python train.py --experts_per_token=3 --activation="swiglu" --moe_layers=[0, 1, 2, 3, 4, 5, 6, 7, 8, 9, 10, 11, 12, 13, 14, 15, 16, 17, 18, 19] --router_score="softmax" --norm_place="pre" --attn_scale=0.125 --tie_embeddings=true --optimizer="ademamix" --seq_len=1024
Below are experts of layer 16 (counted from 0) of a mixture-of-experts language model. Rows are named router (the router's row for the expert), gate (a neuron's input weights, with its number), up (a neuron's input weights, with its number), down (a neuron's output weights, with its number) and show model dimensions 0-31. Each number is 128 + 32 x the weight over its row's rms, rounded and kept within 0 to 255. Numbers have three digits each.
Before each expert's rows: "raises" lists some tokens whose logits its average output raises strongly, later layers aside; "comes before" lists some tokens at least twice as common just after its tokens as in all text. This comes from a sample of Wikipedia text that the model never trained on. Tokens count by the router's weight.

# expert 22
raises: "1", "0", "4", "2", "5", "3"
comes before: " |", "–", "0", "1", "2", "3"
router:189171141176112134074131141108111147150064094109156128136116170098089149191118161150158136117149
gate0:114139118173152139178178100125107139079123135118156136079113115145131115128129077123144128168172
up0:132106140108145129144051143159112119138097112146089130155153174142121167097131152112121131182064
down0:230168128079116135103144138138158127110114158080152072119128130089133145147098136080138146155089
gate1:164135136171125185086105079060082107144108169074067137151131118112174088124119153124152182112155
up1:118105167119097198091107147094123133082140144116161136164125134091162178088176123144134141151141
down1:092159132108124109128111172197137121120180155122143079100201150134151118115132099134196090099091

# expert 92
raises: " of", "ing", "s", ")", " ", ","
comes before: "ing", " to", "ed", " of", "s", "e"
router:205157118167072105100183148147104135123103106131128112120139135104138174112107124161169146107147
gate0:120138123077117115106165127107101118135147055116127118082038122103181167085113130073166078080101
up0:147121080120116083095127128071094165159138126168138110083077133126094086110044111181139068107121
down0:081124113121114157080080092081157136193177164118162124123054135137129146058139079081138126200149
gate1:130165109154088164168147145157170109081119140088132103120222063170107140120122137123106076111142
up1:108092175134129141106173146106156188125147176161132087142130140138080149129109105074100124126091
down1:116129155093172127145174097138158192177138108153094169116132167136118128138072056108119078149109

# expert 78
raises: "1", "2", "'", "5", "3", "4"
comes before: "1", "2", "al", "3", "von", "4"
router:158129144130102115135126133136098159120080112147138138127132146100076155143103148132148102121148
gate0:140134160163140105123119098111130070125138150135106129125209124129171116118135139161142116122099
up0:110109138111162162087119131138163168153135158149119173156161158141076129116122124095130077117129
down0:146115108126188138099182150147157156121105127116115139174140110144180133189138123129168114109068
gate1:142144157150121083133048137167155145130149108176158166158112129117090159100124119223086104101089
up1:115096080155116149106148160089222137140136183217159142125108129122074143129141209113114084105185
down1:058127084125114126131218123095153056153151144151170092130123156039134182154172161148106089146113

# expert 24
raises: "s", "st", "z", "t", "ta", "te"
comes before: "s", "t", "c", "ed", "al", "d"
router:181123135137080140085171147099152093160115141141141130069114179121095175132094165166171129134135
gate0:135123141125159143116198104119154167117110076061120202148158104133116167097147163127114073168157
up0:135144190167118092145109165143165141129131128170126158144127174113111063178084108106165095133085
down0:140143128101097079136128095152111166147109137137239097164109140143149142138117125144089129093115
gate1:142147095144144162158153128143148127132107090121163096094103111114071143094115156139138185126183
up1:126137121110191123097141123174165093116153092112187141163135139133110137116112128112110137097149
down1:128122179201183143177114140086112143142126093103156099126112119156148097156103161156184147151165

# expert 80
raises: "d", "parent", "vers", "source", "w"
comes before: "1", "2", "3", "4", "5", "6"
router:184160140155129116070177145098047119136091117091106113112138117104114134143098159112190135103139
gate0:151211128132090091124069141108080083149102105133105106108154095066103114112117153127167122160074
up0:154167111141143137079093153091101108098127124175064148107156092080144159064085089079165124155162
down0:144067151138142159162114143147189136098129169176154139123168120184147181137143117167164123125131
gate1:137120142122066157080164119172147149158145087101110119088152118144145134066111152083137147136139
up1:143105122096164107150092125146101118085178096111109177118054139102117152151104055100137120146131
down1:162139155141176150120096167085109072124130206125170145159120130142132092087103123171070097127079

# expert 17
raises: "ed", "ing", "e", "ent", "ations", "ant"
comes before: "ation", "ed", "ated", "ing", "es", "ent"
router:196153122158101133060173168109074114149096129108147137096121124145117148115107159140139119103169
gate0:140103104094141136170105111176111088125073121084144112161184139136113162074116099173129079167118
up0:124086168139139120113081185148140122106108144141188155223125146100146138087083123179071120128108
down0:074120062115153114186063117171130174103176161166126141171130115174136122157126120111102155134131
gate1:119143101095075126083158141123134081179125174182144165113138135132134164114103131179123111173116
up1:128110124091144127087110127141136168163138164135098096098117160129150089168164158061146111146123
down1:231189144141102095126136120105172130158097079159177111101167101103153129134103179116126147148127

# expert 56
raises: "0", ".", "8", "7", "9", "6"
comes before: "0", "9", "8", "5", "4", "."
router:214138143136113118067138133101082153140078109093109108126141150094097181111137143148190122108148
gate0:174094131125162166180116152146110096149090140113064168111108166053122157121135124134138128102127
up0:168151177142119104107117112164155127127116124141172071138166141126206089130137104118123093110125
down0:130155129134112144141188081137150165099123140100160130118147106162128103165170113137094163167144
gate1:128118144106106133167121186109117164112139133097115137093119138106113077157144176180093111113081
up1:057165102120197155114209138163155107143112117109154140134142123171117122115115116098146118073146
down1:169086122073123125124184130110083131185136076075165129077147077142104123132145140169132125188100

# expert 31
raises: "-", "\n", "|", " ", " de"
comes before: "-", "\n", "|", "==", "Personal", "The"
router:175198147146118128089132119114043160123112096091086120149150155124091138149076119145172079120123
gate0:116115120121142136163100157116122090139123080123119088151135144096143151126155140135108167088080
up0:107157128106131162159189123119156180112139117103123147125157197157109112163127191128115089083138
down0:223119158143137101151140187138124117116101088150125086105161126111140133130171106073119082107121
gate1:081081125130118095113146142192074128137135102119186137158136187107126140158131121096130116122143
up1:125140139126109107112150101189092148150134080102203150142119198095109144111130129096105112127128
down1:074131061091170132108165085120137083142144130094114140207079144128100106151105114154145120159127

# expert 40
raises: " and", " for", " of", " to", " south", " east"
comes before: " by", " for", "ed", " in", " to", ":"
router:159142165114085098101131138147120164169096101136106084092153095117093175146093127137138123116134
gate0:123141193155122058142122111153143144135097159144118071103151098164094205120146138133111107106116
up0:091138090153127158116115072117121168118147169128162118124166085115158118123129135145095167127081
down0:053130176117105013079079165152149161119107113104145044120125174209083119117129115067111084095161
gate1:108140122133151138069087131141127171202090123131086139099062110166107114183139187057133148145098
up1:111091045171182162129070136194143156147132109119101132092138159154094158134095138163122166095145
down1:148085137130159087131102146215117096145153135117121125075120094116109115131133088095118194111139

# expert 68
raises: "-", " ", ",", " |", " in", ";"
comes before: "ed", ",", " of", ".", "age", " and"
router:155169157143127099089113174088073166165075110109131134115122144109071192161065163146145129104167
gate0:096105147178099104131080212130152077129111124148064110136152218076163153117190104148154166142134
up0:140131151089143167109099139111071166139193076134170125090116128138138171137127156135152131129093
down0:066103142096151118127167124100154140117119134174134198113081196088083081125075091100076117102148
gate1:129154140087088148122074219131104112107136067186146150105091118172131092145081147139134164036140
up1:140163116114145062174079119123097159197122163136157108115136125175166163145120019162137083137111
down1:144134142242120061084153127118130127099165131130147123090183148126136175133125113107148113126123

# expert 123
raises: "\n", "—", ";"
comes before: "\n", "==", " The", "The", "In", "==="
router:159145159138132114112142151126104148131113100099180122136156171087096157157109117172138080100143
gate0:134107135125130139082187154106123124202086124126128157125120161105098085156136192157116147117114
up0:152079161157108097138110125172167089149143115179137119129090188168054116145156085136146163133109
down0:051185146127153098174114142167104155104196125063165079142115150128149077069118159160153153123180
gate1:140105158136125097135122103058116033164117115153143158108097072096107157158108119129152239167136
up1:137174156143102142126063135104169124112153132175136048119215120169116112142105143126116122084122
down1:043081107104136139090114096074134172147198104051154097168066152088103118158113081128110126112117

# expert 73
raises: "s", ",", "-", " ", " of", " and"
comes before: "s", "ing", " of", "er", "ed", "ers"
router:171167157180079091089151148126109112133121070118103094071130148088134172134112149102172136117162
gate0:157149115207188145066140106138100144102146079075134121153116188105130134078150153124145092152119
up0:148105135110109170101141166083066121057132126134124138156102121097136071112022166136067105135113
down0:057105117125157172103075127116126083117168158097136157147063125139156143150120074110170089114134
gate1:104141162071148140147151105133077132077118139167108161076186093151185145097104160104098152168105
up1:126078117137168107101137130179090115078111096140107156118210131152114130127132152163147132214140
down1:063124107115181127175130121144120135129111082083129149095128158132114059101123127161176128148141

# expert 0
raises: "G", "A", "B"
comes before: "S", "9", "0", " The", "5", "8"
router:198168117167090059100151146104118156188157085119119139106141196093080177153126131151138100083184
gate0:137101163121120096171142157094116166145129109149194119109132153112097114164094090145055134140157
up0:105135171136096153152128135092091148129132172089094083086096189088159062165096095153090189103132
down0:109092165147141149126142119178088211147137099104133089113149089145208150168119149156133126132110
gate1:151139171118063150045201071108095083163137136102177154172131072108096144144100159142150137106136
up1:195138166119119151086144067082075092115119134156151148172112110144135100136046126141104179097120
down1:182110147158098070176207148102146103106188165151138165153081119150168101150145142108086193123173

# expert 126
raises: "s", "d", "-", " of", ",", " and"
comes before: "s", " of", "d", ".", ",", "ed"
router:177166131188091097126149164132083094197104073152119093112192132092111193122105143115178116145192
gate0:134136114115094142148190104159168165136111109116124152172113145099170129124112122100115148126166
up0:129124180167185108145097115116121106134132096106118088138110105091144135122108130097108137136177
down0:139159090141111123159170161118144196111117131146150092112135148126094074127105080141106114096082
gate1:078095112136133134160158133122152106161141121101159086167081155125112130157111164144148128125140
up1:160158091126173124149134184195116195147127107117130151112145093185106073159207101188141161101113
down1:090091183105178158124089133074159142100064134143124144122128120115162180160137124136214114108150

# expert 90
raises: ",", "\n", ".", " ", " of", " and"
comes before: " |", " of", ":", "==", " in", "."
router:212183179170095079068145107108130106146106096133137087110152108104086147170126160119185134124168
gate0:127156210209104142159180105095115127158136134168129115086075103111101122090141097145160119107167
up0:120136117196028171152126132142154139176141122142086164078118135086133149125129102112122130038119
down0:058133101129101061159169137081162153089167120085098165119094127121176095140142141114139099101093
gate1:184146124105170120086134139123157116144135092101090134135187121100152105104149178197103136153196
up1:093169167131131101155072166174173108093113070121111105154135151160084100140131123151137147149111
down1:104133133116127097147145083162109138034116172135107189217171159186151128106143125191117124137108

# expert 11
raises: " on", " the", " their", " in", " to", " a"
comes before: " to", " in", " the", " by", " a", " on"
router:178187144182099106107120183143108129143101100151133122140185142097081179119122138169160129140124
gate0:118094121112096162120123131107114156147160158128159093079089132172174191147181152106092145120095
up0:112183066151092129085141134095118082142124128153119126089137098149119129148122100171089174136081
down0:119089128171134132103113176102150085157085082121072185143163084140135116138061099099164134157116
gate1:141126120073120133148082114129153192132102120123111085129092125110122223100163093114075119120162
up1:127155095152154078110089087095149204158115135132109122158143169146131158125144113106157123078128
down1:000153097090209151141142170143122072124161121161149169097115096133139119086133124123115121135042

# expert 67
raises: "-", "1", "Flo", "'"
comes before: "1", "2", " |", "3", "4", "5"
router:171132152158115070084136123124116160165048122121124134123127139095100153172131130169142131092120
gate0:102087138166114052119102132132128104155113126166151138134115162078166130145116121150112118147121
up0:125138111201169175093068110126129097121133127176112153104128105145081143118154126128132140161151
down0:046133112090139115134157128081187098183135158159095112162131121177133134115091117108078127163099
gate1:112118100099118067109146096152166165107101145149156147055154148145123110074092149136146161137131
up1:127115126145189145116153094158126120112171130148136159160170129120098122119090172147139147176119
down1:108165135115109151146113101117095170129120071092103071084134116049105179093198133104114120100132

# expert 4
raises: "-", "|", "2", "1", " ", "M"
comes before: "-", "|", "\n", "=", "==", "==="
router:199174121138097073119127130104108123134102107120116111147117160085082148147090125125172083148144
gate0:075068123131087191157178138116161190136131136155157069090103159171117118162165180095109175100157
up0:142185143133139090139063196134112133140119130114090128133170119078128159140176117172122098127107
down0:168138157134144174177126118074178104098129119098049116082132103142203155150172093109109031137151
gate1:146121132109120138136142108087098154102133144058155134112144159058141122101169112127155100147204
up1:074125095118182098115130128152172189170107115124056131114154158156080136116201100128047101138142
down1:149126117176099146122137054137159075106130185155137146168119088146092134166104085140156125095122